From a checkpoint of a small mixture-of-experts model trained on Wikipedia: 16 layers, 76M parameters.
Below are experts of layer 11 (counted from 0) of a mixture-of-experts language model. Rows are named up (a neuron's input weights, with its number) and show model dimensions 0-255. Each number is 128 + 32 x the weight over its row's rms, rounded and kept within 0 to 255. Numbers have three digits each.
Before each expert's rows: a language model's description of what the expert responds to. This comes from a sample of Wikipedia text that the model never trained on.

# expert 30
It responds to: Pipe separators and blank cells in wiki tables of election results, sports squads and statistics, plus positions like DF, MF.
up0:108106159117107111095112086153154136086141160170093114103107097176121119096120092102118145070125106143099122108129156159191166115136151048167110098153120111164132121064133101129139121104165246093136106178113119117119115156152164118112196127088087146110165158087096114116128207178150103142145111163160148097087118134190168163117131169088084130093109116114141129111106084147122131097199163137172151140176101123134137156152125099203181130129082153103145149185086097101146100071108143148153119147146130128124095108211027125146150149130108150144094070110142063096207072165098129119125132109185129103163106193128164142155196137141127103171179126110119177116181145170120144093117123134132091150106125088113172117096152114056081153109091103150146142097111149107108102162115144
up1:126085127138112122148142129161114162150146164108180164118111074136123105135168155193123119055142153105079159132145159136126119123083115112165085139186125064089085075094138128128179080188119111173136121146136119120185133066174115129161089127202052115092131155114048064107097169074147108172091126139076101102124135092194088101160106131153148134145115150121073096099120113093134117100143103141101123119161104122109098099135076137136146115146104108157119131214108127124120188161156156139102106142152131092146145079191101146160177164129138131207126100196130197136179148116154130150109153105149151146134092089076160138134165074172136103109166091142113109151091090122137162080204073094113104184152130128209120124153134049115109134148125141123115114105134143138115153096187100
up2:169164064094153120134131109117160108150091137157049170141082121109133074164105121110096161130119133129119077129135122160167097114133102134133135143098160077140142138130087087113156112108064106169095154147149048117056121158120126133088096147134124137072134097078193086139142092140094142145136099135117132167126142162170162123062196132141120138115096158068135143183159147117148105156099159113140185118111114164168099083088179144061123091099126091093052145116114104142162107150089138169121168107126162141152127087108101125109126141208147153158127161181098173101107085131115121096117148183125124100068134098100150115148180100140156188118113132064173141166135136151183220089128127125126130091107216138120149068114081101153144164109157149183182129136069095212127124133150118
up3:109166187112090158119116183102078164111164061110150090106140150141107141097164192068147152117154111129155091171200169075103143150165178171153162085127125148133138112113119150114104078134115146071087097114134093102170135147085070118109115153092180183146105132105143145141117189089120147117137150207139100152142103113156130148096098155117116143115101116081141149187133134147097147090131143118123136111117110106140056124143109090105142109128174081193160052067155171117151125167107157093095111130102082124084154068117150117133093178116083170148139102111099100126130134089127115096096113108174030151170177136154129107187171105133169082162090119169139143120155111192113162152114205044164093132153137122121042135154168142143114152106142146156132145104144165074138155161141103
up4:075177184113169147123050125088143124084137140118144122074149109108145145173099136107201168133071169142117056151192120145115162157098135156080148064089179201102094121161072132085163110126044178111166135161148110122122153161112093154083147102125092120119139160136150131131143195120083125174101103165139118124135166162147099060117096164142127103138108172101115132135174102124168159097122127114098129129155157134158124128152069177051126076142084094112142119153120100145146167115134115123083160153147193156112111167109196152134113126140096134092157153110106134087124084137143097148112143034156152129145074145135129102129159089103086132145069137123153144105107128113119122132181183065122111159124186155121164152132183120136104151131099116137124061208133121133098088079060085
up5:157116116127112125150176143118125122028157147126149115130103107142113152116132147135177152127108107096159187113141140083084098117109117127098112163158075126193119083120123117148104130105127098152163099066149052145176200133134121152149123111123198103168151143115120178122056086059103116164197101174127115157134096158153145125158125218154163133086097137169136102089085141209157088183108125152127103072156119125123062133131143150132106128115094124080138084143083128143158171135105121187094163067166107122120115160108122132145165092144121116101128120130148141117089126095126084064229163086087149090123090141064106141137139150122192107142070098127115091155135154117108118160121107135153161149165143135115109070154122190186170187102162054122116126178138166119147119141105080
up6:162182090132128095131068174147156145096138124142127111113122164068118113118161140117182128105157079000119147155153081143105135115136101146076085142084103119146075083113101118141166068119210130137182158144139181119098044120179145169168166147148157127133156153151047117162138134135138174126167092172131164107084161162068166136108120122114137126184139143132079087117131147158093053075171128132166129157157127121140104132152119181160139097129120118139074155157086127121100087167161174148098121109087152124138138123120145094113094138141139150180100118127139121116147073160159190121183131129126107094097115149084195165055168143128092132171163100092081127109084145159136068133082108200148139126069137093157126095166106118151130094144137103154124166128158116132076156160126111
up7:111131104170106097110162120131104090103066130099148169146085125058164135143126170078135111165134115094133168130129146131090129145134154199077158134218117134134143098094115142142093110088074085159181129100202087116127101117134147157093095212162126172167141070084167108103113157109136134112171135144100187065129106158106146161154072160121149109172151077145170152165133157086159123185154127159127124123083117123200114151110097106178131144148116138169119141133113077171121139138162217082099097113177089127128146085169068124105143069071108098141130091152137165137082062143145097151194133224121166143157142158139069148084128105118075107122122118107083129125107074127128104142156125189173116122085113159117151085151130090117117128094129079141140085140140148128124078128095114
up8:141117060094127077167119082142067080142118133097112153121065110080160091077149047146111138128116091155177098134089144134176120162141114081175132180208114068053096132175103126111123133135106050110096115103137087124112189113117134161129111134120146145126115110142094141111125116154110107115175115181130160139153144168142074120120147116177063144086129139138129155128105145157167165100125076178176127092107114126163106199124122181153172110157079135135120148086085137125188134096134163124170160078186123121138069096177079155097117101128111178075141130099106140159108157119167084130164176204125138094147129110172175170095125154143139128084119170150085136106151079124154111120148174131146132158114125156161132058055127171153156151125064147161117155085110153125143141157156058
up9:154146094170105098196153129124150089126134078121079102090121172125166148138090075105159151159173109099030183155089074133126138146112111137193142132154098093088136135147100170149128134098131153121124205157163077091122141120131134141068123127137135145189115088104144161093162128131152131127107142134096132063179150158143097094089225142114131144157192132125146149112128093093137120126071164144088123123136178145144218145086141116107126120168129110148141136176109144137133116040142152101155045093086106178134150190131117104082095144113140140092171102105117138146103127183147086127153149110160177182113066092134113164167110148124114100124101189084104100122111089103146115123135162040149166139112132135134103106159143083184170169153100063095091117153107196122166102152131120
up10:112190148118070134096170139112089088132141109105099103126187178082140082142120094150138090084127115192098149112131135206131109122168174133062087139131117107132106142170080144151148197071150090156114153133139136131147098163126096104124179151095109128145084144138101170160156062112100120110151109123156121138121139084115173090117194148163082151181133103123132144081174110131125175135091100180116116135076104109135097134165126127176106093192126136083136125098058096142179094134059127176133175149158153077132106140139134089091140092131128113120114133172174104136129124156169183144180148105110085175118132150151146143155089127112122114086079116161087082129061136153152114183147179157194090147147076103139128106139113167170110111152182107089126107026071127147169190079098148
up11:148097123142090168089164161152191059148200141110118095123158144186094141136143129139143167122111156090168139117075146151105126092111146097160143165092120071192138071170117105113129095118146122119171159165106132204151150078143122177122115144172174155156090147118172059044108161124156169108163171113095066122113099123191120132115166145075148084197171128152124152128107174091112115189132107084127113124161093105176099168106060120160126163129086117132171117115153206128105093104114093128056137150101175143107150066102171114101094128067126132105091129134176070125117096084086122137110084093137124157116142117135178168145150131142163076147139182158141124116138151142134099150133150077140130101148116057123138104135138096082106055185116094140151101144123119161115100162068121
up12:146154092133129099104118156153171135096158148086125161122186111135113147125114143118118068117083144207220164159132138099084125087113106144110021170089114113156165121123140154130165164070048153103119099113223116114116099143121157161093107168178125122076173101152154112207086132193113155112146081117099112116141159115080141132139115156133089112148091164079134154096071098155180126134116131115124106053098139040113115110088194183118182150113159122176161148136119183104143101113075086103125164074103104164136082145115129158113119122162180106082158104201175114115169172140155096100166104117098140145122102108135149171168078109119099161127131116127148117153132087107120182123116116154097145161129084128173149096151127125124168079130137166122126129124151160143122104073170112
up13:108134145169091129145169098131106146190102217070101109079148138137090103174136164142088077102076103085122093137144151111108112164133146091182116133104119140094090218172138164118175136160137174131148117133109155127114099136104106081134109151066117093203129052143134137112201119147094148135155129155166189135109107100114173138123106081159100149097127147108129133157135137149089135095141118178128130148103113098181146149141146139169062143150156113130140170138124134135150055116098063110089133165076108090136122151134149122108182216119136147096093078106124062135161093132077105106174116100075135185109067157105152148233080109063108157181142117117124120080173113090110150154102183121133132110199100144107160129120127142085134137084123141120137117095155150116161122148122193
up14:155131134142148182085110109113132044108196078107117122093089092184119104127142180152198124094113124176173174144144128119094068063130139123132131126125136150140184128053108108196122091088179175147085137174095152113138101170111124120130177096142116134105132100114127102130128099110144069166190181192141149172150097130143126119169135116104098108085112127206100123138139184143067150138123086139066134065138051161141161184063067153179135125107143118075126132133179151153160089114136136146128107135145136100120103134133150103131136109161131130102150091162105131098125149157096181085148109119090138146140130159155119136115120139129141163092146066111145082121092152154142130085151149119121145107072123165084174042187167137124141118106206087074182082105175097182140136106134114
up15:074166140191106117108188085158136127062093114105147104124118086137110138112099133174136117100103161153151120200109132118101058121133174102117111148123136092144155150118148132166063104093133178085119130147152063102141178180083138126127171132108100154121091093145136142198146124164156108103104146167141132129050140114137120178141133144122124074123145120168144106134146155118177101094099144117134166150131099057175198096108122130113098153147152159168141105071159207141065118110115100105155160184134081191128118107160119100087122173134097161106123122172131130110176136093105155120171062184124108088191094148143101113161128126126115134114176051072089134082122105203139174164145170053145122194096146104105094092130049136175116147154146176090165116107142136119104134128117174
up16:169154090102089124134090132135131160131108129162100157160152133101120107134131143150143142133167115036157183184121121168119093132110153128124079136124133139149126084163159152113059090178093124105100121131101167148149211108149099100142180116134137100113108077136137115162139133066137114137191106141025131167113128107146139116130104094185115070159099118118137139175184079132195098155099156110169086135122099146149152147174113179097077083115179168130113079138086156130135090173195145077108124170137107131075117111132164155124128109168115170172099071158201126161095128166158156182142137148105143099110148090101130111115108134080097079080133094168112096171128155114148166138137169115080037139086113123068115103139112144173086118125131122142038114100156128186174167171105121
up17:129117119156081122131141144119107151107078153147130127129146148138153088059110144127161130128138057119140113160209213132138162162110128115118096117109166110199074142138088102143175137133115101221144150186117159124096141123056108163070079115106154136120115109197122086171062157134141152074163160109092168107100162209116122148186133096103130164137182122167153175073133106139142156096151142123123135100094113072127148144100130140143151083085074123091123111123147108154116091177115169122091109097139182131150084131104057109120131061118161102110136127124122114151145077087084123105087149096126154129184145143140102152142139138080143110136160139129127119144121106133171102132100115135206173120155154114144167049173150092091129159180184117114188147083081105162062195163164150
up18:088110140194117148100123133173130175152110137130079126111084159071082122141152156131163123117108146088154142068126108084105110098081137100138132117135109114101116100103117140145147136109121155144155139226142106133124130153124109091123147132096161130124123123136153104147106115139145094120172211110183146097120111139159192201186066138118135112138172178152179110120149156108090020119142167109147140227191077146170126145139145113107074190108158106137056085122162145086103084151105082160138140134153166173180090063162107150101080152156150170170151154119059135132132158110155096111074112173144161144136108135174125121109106131116122101145130110093139109115101127060103129130073209201165114100157166122089115139137084080119076127097141128131136133155108186113089085125084159
up19:117098147131124154119174107126119116103154140121189144083104132120155092178127196147160165171114084085128167122114097097121190094150140163103119121152193137207133118152109122083183174163136143128090081113088078121156140151139180118131177093092142106084102170102177088077130176148066158140188091134154120098110089089078137151121105153165135099150041157104067127168115125124156137141133083140136095177141080082157159115148071177154139159119179146122100124213158135107132138160214063141123120121123138081080142163075160184134145078115070112141123090116147129135127154133180122079161105130133126108177118099147145111176154101106104171106139078084087142151139115153111103121127145120142098186135122135047125138154132186129069146116180108125127119061108123079115173127149104
up20:049099102108204099124143137096149117119081086086118057073146136115088076148127119163124105137099150064103115142171119105086180059111120119132112131181165122138189139125024163143135164153073133058135123177141078138155151188149106066050156130130090144153095104104114130086118205124160109168127125113146085147176131167115112154123097184070194074115144121134069096136116104116168165151123139118126077152112084161190154109153163079125168136187157113154170134161089148183145123171117130147098118141160125114133129080144103151099119163115149147123184116151187134133122115117150161122110091136147144133127082167119138164138103096133141107110149216086132122145127107124161127125104117140132105091102129156181148166178146089112087182082135104109176114181161134136144135156080098
up21:115132123117137139102139126110153142143142174134117099047107095141162143088105126100109128122148113171096158144126160130179136136160149193152051085101186115120066132117137056135127196179096140137112094118110111120163128149141094181123123121106095155098054141123144073141146097096176154121148083127103044111146141142126179115087131146146173126175042138055122133120138076196103172121102106137105125161124119084119150146204118156140161139106117180176081148142077150132170121089085141166129168176139092146083098134122132187129163107184104104112169155104119090151202069152096120105172102130123105159099083123147203154183155122135193149087117107165137152143151122086141092110082130110139160094156105133186062103129102066158141121125136099110068156165160140165120130127140081
up22:170182107172131147119131121122115107143163118142164151172085067131114135133110089123138152057146111073107156153131148202152145104118080125044093111113090176137099070134083065092175205158066096091154148139126124143128116172085134116110099144128103136131143104141090068190125144098137127121118154078200174048110170109122135111103110121097122153150139126114095133131127163125112141178157184139099130126104108165116122150146094118056180093160039104108135163128030096120102080154098089149128198163131142172142159154094100125121120100132157090134099099168118137157096129124170150156127177123147104134159093095120099109152138080162121126155189104109104089184041159178133145147146166085159150159118156123182151153161148176145091147140170103124096126081135134183149120097144146
up23:138111093085139126111189106194133141092128133170141078104111126106175092160116065149137180086058184144095133067164103100140142117168112135131087145161165122142149154123139117114102132131113140177198104134123166140136105077140063095115094154140137154121208162166095147082076166125077152135097119150087095082163140148132125159127116133189079056113145132155151131119175093110170078091137124129070118108183153096113129069103119151115125179131121106101136087173112117128091147108102133199113166102172125118104095120116115133110188154155157089113108194107069177154146141138139128115149123112094106172127106102105092140161186146106111161156174079130067092152152103190072148082153093080141173180170154096192141176073136135126157110127167131130157103105134181115077181144126082
up24:128130115108131087148098151091095047102121143075178083158144132113130114163107082119133109082145168172147159107126144153191081098166096173119068163154078128128067126101167212148160159157109133133180084133204116143112178131157172162172187111169099134090132136106110109084086079125144108100110127086125133088108103167122114129161157191131136085152144152116127092137074156118131125161076173104132149177155146118166106135127142082085141169164144092189135155113132132163153137054059108105193142107172105159141122093181129099140147035122155171114161119135102077141151117094155116143176156126152072125147128177125127139170157106134125135089103103062125100116115175166190103115153079151103179167114085116129107092159132173157118088140109107115136100129142120106057112057121155
up25:137164174091116159073165129170126163123205147157180183097099174165179103148104103175082192105112109210123117102151147177134135085174114116165147164131135117139127095095103088089160144084136126065101171110153119091135081134110133159140071156101101126097104152158122105130120119080088142159157044062153205127140129115129150075115193149091098153157087172068112121206169090101155108130128091087117149095133191153115086125099184136108167066090143159132138121127100139120130106128109148138186137126143108172045127101101132160144112074133176046081149109142084145139135083117106105098155161132113102144152077124081149118148121124110089110133139115063132119140154138098137089117131122142145148192164084156139173173129109152143130137186112181082145140101121105124183156117120122
up26:056198109158082154093160167129104117176079171151150123122169152174122152158131109132087142136150130090188109183160127118115120104163123149096137161134151091119189123167200131133148181099069208160148100093145144096167129136161099125101137124105145135123118165061119181088097074116096138154160144130106119110142120123157138164089151175148126098107127123129126098133103121174101135111112129090114154183121068137153132136181159110177071160131086133127146083141152140158112173133042138123149083129098134060100170197080143133068180147097102112076090152134058106132210090112115156174161097146116144152129132165097126101106138145089104163150145139155072142103104118134148099140112146094143052123181145084143104184098106185089047096176112152109147151067124103121114112122166110
up27:126154140173148151033100123099137124105124081119036089203201087117100155099184085156151069106158135183146122141116111188149112129153132085131158046093135182137144164102152126122133139112128085107173151114097139159076126138169155190160130112083169141186063114128164114106081126134124102117103154129144096143133106153076107153048168118105099092152150088117084131102117071125118146098091125115156135118146129048101170126130109162104117097134078084145119205167096116124110146141189116091163114056090147134127125153081086129108117125118134110115139222117111126137173164156128162110144121069086146131181162122168163129161119177130096144130125166131134142127125113104158161118130147153156078108080165186129170137135154075145124137125152100141138152201172098174147151077142131
up28:143117123059079058123102095119079148158121117092062160109067111133116120160091157118153146102151097179100055086145097132147103116127123113198098127190069193107127146131149107123125125164169106078082140113210111151172126102113150134085168072118126074199118169118097152150088091109121167156155139147155097175105130119114114117122089078165184163096098161119141139169129142108163106133165107166147079192188121141172097155127154146150138107100168121121114141144127131113133160088143042127071069079127145149096159136136121131114157112112084109106087129083100158173143143134156098155185125136081111128193119112141172184114140169149098118121106181139127142091144218134097142138160081191098107135155084166120115153169104085131065143099128111129136171151086156135149179147173118
up29:095088092184133120097126081188098135156084107135109124164117147098148096107092166109116085132100153118147066112125149147156087103147156124123159099195199076152087131157132104139109127080089073139098133181161173119158072139091125119081125150114118108143118141122163172131081147071131133088131115095158107114064103177100119155090140133175186123076101175155164119142103148118188169109081124166102100110087139145173117128120173062118118149125097168135084165148117095116119073156112103129076124154151124112089116157140166135069178125123150171074112201119098224135144142160146122090134123202131178119154122134085097131205086069142140090157097082097127085102146130043187177135130130120177159129189110138110179131192116131124161110145134094157151160131127096169118112112132113
up30:135129111085070136114091097159104199125092089056112135160182075080135121173153120156108124127114117160127097079094139102125123182124166149117123131169120108092132192070121126149160156148145156090127122101174056072111096137073199139126114127151113142123142127076150119132042084094151122166112117164153146147175125104139110155123163115182160166187110147174131104172142123191143096176127151153146119096149140179117118160091090184120091086162144146166057134099126087180152121112098129142138133144105055175134156152134196143145073074181085134094158173171131116100105206143106149181074085157100172128172117135156114098112108081112100103106134088109162133143118160135098132115138129144089145129107124160123097046117126083161155112075116139062109180109173169152124134133169138
up31:157103093109096147102155116144143132096116194150205081123124121121114099096125140177121135085135138085172133171201157092091073068126154156099094141098141147151131212132137159077169123090147168154148101137089150157112085147114085167171154078156102096185079117146072155134121151104139132118159130211159098097108092124151160175138138144175116116111154121112101089157152119158136117131119131119102109076118054175170080163116124126124038114156132107146136125142119130121188081129077118118085204110155145200153143143146165090093144099117180089106096120150163064131122070117102123166164155177086139163134190134075141125156096130106098142107126127115180105129103105161092161124091168075114127080164115137121107112146103208121076105200075146140127151146138147143099133114197124
up32:097146160154136177144116174118139141140167196132186144092067117184195154110178099100083124062128142086158029163110111174142143079059098054102113089156093120104085091086122095147158179151101105140172100115156130156139131146125106108115172142123107068093059130094149127145109133109119147115171083128118112110134116158115120130127116129097164120175119154091100119073147145109133114134167050092088128114172117182147115163172127106211131124133106109087145149197141121147097144171120119112157151130103145103069153090094128134074088106098155123135163153119113144171093123104144131131138169109120188116100075104162156151193176152135158121100133135172147203086142065067139132141096066144072145147168177122153112178160132136109144084115190136156168143142132112090150138105149085
up33:044133162167093149113118141116159148081146102104076118115162121136152069109174125121096103145131126114116154128120121110124166131187109150113070112129112121123097094213186119102103120184140150139106119156132110146134078083149108141124111150134166122149170166089123086124090115120143162180144148173154117104149209159081168127069081153133159091195113149112170131082145154085107110103138183166043173154140091048123134151123122139139100183151096114109134186106118125091094140120112155179138191154126164061113136119178142112069167168090155086147093119169126117109076129111124163090161105147149176096129158151150120094194123120144109126051130081137078112169094160111104109125125104133119078148148126173158103128171113139133127076160074117112146212203153068112142085156166115
up34:119110139091142155105101088188187187123142160143152146112162158177116119133132081096124168101093052172145133132042146138067087139152150104120116111101160112185140146099132206146208103144097131107159053122143119170139115122085121136151143124135047107145113190125110151110099165147114095146062144116159041162128122146088078150167097163119122142092096163090098133057102105082165138087134156164176134125162106142151114053098106144145168154144118083145152167096131134165152111149118117082104167134127135092071136092073181123168165082109103111117147165117159107166090129141117070149146107119134127181144104151122116129146132145213104109098150072109139159165164127187118129141149146092108094121117096099140094159192106159189122145108149150115147155090125179109163185087125091
up35:143166157133096152107116139088211147123133167122139090119098090124098114179121121117142097135110105222168070060147133195181133154111172144074118121061176135042114109117098154068173074150128136178163157135110182111124122109078170166091149157117117088090174157196070134072144192073056156094124144182138153124132109167083126081164084165128108122133144159138114140148140164083141143168164156079122104140174132136164133127119132115114100078154086190138163107126121051148177083146135086105122139126118177139148091182106105147093160123175144126137082154120103144120124104128133132133188075134143132160140080106154138159088117161139112079095159087104119125104087121148075059072190176125151143098100130084092120115160116106103124123135147152109129121110166141155152116139130143
up36:095121055172137129106103089146144174113156101130149069091191102172068155141077104108136183129129124128166124122160166130089114172159163157143146109159096158121143157124168112173085201144117087203127166125133179090139149131147159137048117132151095124109142124113167105131049142160076123139125169132117131094160056162161146151150099150122117173097149151122118163115140123139132134137107161120106106172162081088114103187151105125118144156143139148096106105186179149147148086132073180098109156142094084126098100093152159142164130178128127167090117094182075118083165105146126124172137177114136144158166069042173072087095093086114103112165124070163118145108128102181144115145136127063166096120119109063155081108138142149142102112093193117088198097114158109132181147091093153
up37:187210049137151193184151144098100111088136107127131103158158132091133120134130140117072160153123090117093118160126154109076155139132109124109096196144166119207074126111148150115196174137194122127155106133142146097141135163095136159162124125141175120172097089172099143141078024114124169110086060143176118120094111161084102153128153137152137175157133160140141107155099075155127171124109129097097114101066121107096125114138142120131157169169144079083083078103131106170133112117122131082160178142130128059150116173094148115085172150086120108156117111087127083149140196122141128146114153132103074148126108157122127189170119146115080136096131075161135098096085172177142093158140118078133158145106123156156061189166125093111108113147109103105133078115047152128093155192152138
up38:143095226133131132155127130161186140151158048135061111141087137167161128189125165078150168138130139141095090086156099149144134137152128144112145135167136193101114160142086076169100121115113137109161126176138181079121098183159068141073150204105100189109166147127102122092160162147122125085105150105178104175076155143136100135138106124129146137106117155147126097149168167086106114177118130112094144148168134132120077105112113154132133108130161117133094142118135118065087112127147138140102123115125183166157162073143053153118165107077126103191085085138092085140182101123130140116109120050151117185087149111062114130106144149167096076124111148115143111063139162095116109165071138127122150111085131110075064069145165093115132153132206071085106137174171098146175126168112155
up39:172126129129093109105136118134069202140149133090130146133135109136177092087125174107162146145091108108085052144083171141126118163121099124095103139156148142151097131074116155157078190134143091143148134112161084115152130182082108097171158097158160145133120085095094133149133084164135162105065203119166156113099157156112119160113114110142121123169139124150154142137169097134127172156104112119163103132095119139148108168135139181111120119152092121173126148115084100153100099105057051103152131156157053138110079104117075112147138156071097221177185107109123111185098145096206100141178124134142100131119115097174121126132107197145168051131141087088097045154128145123094155175121160100185131161151160155129099213117115123166120119140104099119124067120145118199153172149098088
up40:122127154086087154170129133135095088162161133101140100138146143138116116145181152116053200075169083158181199188158124168109088125158095152122172103099165153139144120076103150175146121122151139112126074123150157174105126131131085107100136103141148166078097122104110160122113144120158140167075113115132112150142107147096108159131158240137144103114043147120078139149159127111098135092138151093100139124138221127105081129122156124134089143115119135156171143119124121079111089148060191091125203120184165073149137069114115134122147101044150131137156136133149062143164109139074155164130162095132128166105103181124165126112168155174139109144161087117137153119143108148129128123115120130097127140108106131113064128120103161097099188123045072116143122080086193085086180191103122
up41:114163073117110104133133151069081149088153091112063163128119132092103142141137153080098110170145082146125134116097148131161211094162153168153145080151093135125100137129158216111142212113071179180092089128106102132131088114160157156105117118118064120083183127088135075082112106153124057134187111187156077092101084072116089152127137115115113110129119117084111111159152144141158145102063124126081141136118080117174083152204093134150149143116090142130142112116096094115104161138173156166132097106137170135191120159139155112109083130128156099128172131154111094153131153095154171100098164136189158221219159150130143151128150070107121138196154123155120074143102100152160142132143137099138151097093105114197129102139123162146156091125122147107095111107100100173125080160182148
up42:103162105153143150137133171171116179124104135155174093111079153106140136131157099139152112142132074122104139143129098102145163092167094225117110117113119140110150198109128094083126086155078148126133124129067141124139110081108057132149179124140194123184088113190124186137136182079153126138091161146096115113104165155123126143059135187145080127121190089126147137205119116138091155105027170134148115186153070124200095109149113150151088119100092071138149140099127102120130126124137122180146134107106180132126134176185152141150112084160131128115137090117121091077128118145147096144150134128078147156180053131077145176122073130100138066120057133100142079180106140138122122149131140114189137120119131132175109101178086063153133141124129163119130105185098153127149079083143054
up43:175074128166171125182112061157125121099136087153138149138207061148141120105147170161103191119170143143084083136108137157080122166098124163124166141126180093043159143123119130094120070128149164149070164184130159105126127171094126094120149135170135111145080140133118101125151083133190146119159101102164118174149117146078047129162084136120097117124117112117109141067023137119117132141140125102132084130103130188092096138100105175071111069147116139136149117138105146071156108085151143132138195124125173142100104164111115147163131159102172156121136127157120161120082102116137126128121106139068153124172127178078133166130107167148124139115102108074180163138151195099111113133128109066137110120159202089190157100128131094060074131122141100077154121098164162143190144184131162
up44:098077176143123148140130121144132164138133154133106126104130120124145104127164144124099142116080118146134107152132155160116106097124163117047142134118132118081112142113070126180181100149090137111115157120069120112141138139101046096148168167119141088091122125122110074126167108170065128182077157100151090152093138057131033129136109106163100136119133170096074134106167154120133140146101106117118133070188214109084089140198142133151119127100149146125098178155139126163071088140149157167201073063118130115133136142148066139126075082078111129219124118187180089149169125126189140161166135154167148118125064084111138169128120191136131096127160178101134144135108144115118113150150192144092106114081105147155131217161162157157095132167160150151106102117093076134122135140145192
up45:195111093113108092105137117175147120146105097161124067162116140106072087159118114155183195068085078117143098169119159117100184158138129132147144126149124142122158162113087098129091088143071153112129142087127048168180191132122097081133149140068117143098084110103117098102066116148146086129151156132191140094132084177132174159151137155131163163071132106138137123112157164115084125158139202185141086146130104122146096084146078152151153134164150112150078108152203212151149167108078096087144144146174092185145081076177141131114145111146115102100083119152155119146111168122159108094098138102153108100184111180139116098158114082109127112107067140079106134174163159135112122135167163073145200151108148108113096058126107133124174142120158093110139145113111117190130198129157133
up46:150152115137154113093140177144146162162118161139194127105135162187107118130103073127128106147101113196129110121159175156135030068197141148094138180147077163185132166159070105134111079146152127156108108135169110094115088131124113133122135176110151051171114105130119149138126114167146142130148076153080124162173183172125156141173152138145161129122096151072132096153112118143108134079088150117092103074096151104150093144096137135130082145144140147100066138144131186070124029100183103085118108085137102187130124136164119119131151052126149094135106079109167124134135138163123171128186149098053134083133164111171126142153099091139116088102120074082145082162109125163129083131147150105156166175087084182155120098148157125159139136134186137082125068133116141083174171084127080
up47:154086113156128113128139166128116091136190125134121034175145072135116162086099138089086112114173113157136169175158115101153181088159110083132118151150149134163045107164092145137137125158139090107122088142127091148078081116163205115091112119076114170112205142166112129129088134137087131117160100119089135171130106086189157115078196124147152102148165151117113131143086101183104123162113084103057179105169145092134158167121132134164185123117146141133107158113138097120123098140089165135133153136179119141110128117122097055125145158126200100137151105113184117097137105133163148117106148155213116130129085156127084156181152150091102124129174116115116175128106126158084139106106185168099162175054111152098142132104124131166152076105064165167086117154125061157097117224132134
up48:156144131096150145148057131100128191102079105111174059074140155106139081145146151119150146108118118077123160066185154175091176135140115108098134115118172164149122145153099127138176136117159082156139091170095143160131174151040083109159128125192084114082092166182134109125120094162135154144170172136065157109165091153065049094124119106167108138125145135128130118142104126168103149101099118131145086135094075115158095147149153110139177091155116124125154108168112089121153080102129168111102147120087219149134129131197085119136153161122119166103107118057119109196116138159082130149122131128112078091111158201132183160089092107104153096187118085141121121142133128130113115128163106092169182138131103121154096079170082146069094169108119187132133165099117184171095138174071119
up49:152131132129073152168094100110122110066108122093200131115131109180136076171103088069097088125105155161143156146159136153130167107150135149124112138105201125140110127124088140145080135087174141191127134140170156067131153137117077157159171119157101143183128138157165094120097101135123129132154168143163082128119109061093086110138145133110099140157114177156099141117139158115151105112109132116130107173162110114150177122086154122129126141117104150170150081090108157171078100154117193128108168124132177120127187183091139096124175150176087130135098108159136079176101115154093135087144153135043095094125120154088149107126111132093139152074106121137106105163038151191222107096079174119150141132074137140163158129181121137115200096108139104102122039217133063166115173147102147
up50:163128127156174101043131092170082153062114187080066118156104121112098096179097089180137184129132140178158131087117145125128114102135152126106104116131142183128109136122159211152190127163133160118122172181155170128089145114131153159152090171088109115092177126137124176114131120179100090120097116123161143152183122139105166083146151163123082107192098128167114148155112158122104112113141105088130124151100140145110122152114136123105131155061144142096154141100151101079130144088172110145107117124125131130148091160220128111103143167117145119076134080123072147100109174223109135115086119087144157116181099158129137139137138155127131103108102136125111145085048161236133118067085134098113118188062180112088132073128186096098175097110107113110137066135074098125124094101140157
up51:093161151128118142139100131133136146112144149167158143166076142132145185141166127073091154085140051109186096135182093143139163151094111124150084105130142176161106155154066083145178096182083116154090129128099143139062142048150134089090157064128122146069117098156068136130127144118157127059120166189173119219119113098134143115107080114139121114130119156133122144082164123072143153170116131120106138148135145092127088139107151121172138098131133055174137154114167063142178103073129129110094090101140103097105145147098086138119088098147185119108098116116131174132135116063101149109135150149186180125159130096050142135066106146102157099109132182160155136123169117168201086164206164114110132076150074133155131116140158098191092109161136167164081118136128115142157101081140118
up52:077090120111121086159154110116149117163135138085152086133132137131130105212104162210104107114131145088152146175175113137158144070135157119173105100187110171140134155158102120107115109156116093095074194070130146170118136089135085060171114152063127118105114177123096084142133130122169159178059126102141104086071168113134090072148201099173151150131107163170069100165158153130144129109165103123143101154124103123142110141126145096091098070121147151095136127155158118128149109081111087155138133089142126184128089124152129155146103130158134183129107095122095135192154184156154080117141180121146155107168172064085187151074134183091119140126147116119157114111094179136112115123085141127119138146040111185154106167152148079034141126090158167125162146114134174070114144085109168
up53:139141064113071131157174193118122127088141190108050122104101112161133134114119116156067136111104095125108084091110149157100110060158101149129135153101071146142185127089129197145102202170117153159108124101154159109143180102124105138155148114148215125091125134089083114091132133097146128119167098128148101098119135164199131143105184149084106092093124097140072134137102174151119167096043123134084128169091078133175038191175087154141097184069188119175139115168109167171146101188106160112133086161125106141136147091107108160133074130174112113085123062133097137126129141135157113060140172146150133185137143100105146199159145136143111103114168150124073130129115160139199140120124117105094126095143137131118111115113172159157096120153143142111125134104125115135087123085197146
up54:134148144156101154158147092136121097199093172119119140115119210162112140134131097131187144125143111070137149173109098103165157117150160142125099133103161122077133079185177141134126166163139119136157146181119090134084133158134176095184146100065068081067153109157100087160160164196102128100144120126115084136109127117132146056153146128101132191168097116102095131071218130102094124140117103135144162165105130173176125135150107166148050166124120083103055189050126158173137074065151088214103110126153123148110079152148146144084088133110108169103080151115146082119125152166143131103181144099122147124181131134123124092158082129126136126150109086106125111145099141131151151123119150068083104151054123184065156142092124138138130082128139114108144093119085112095135171175106126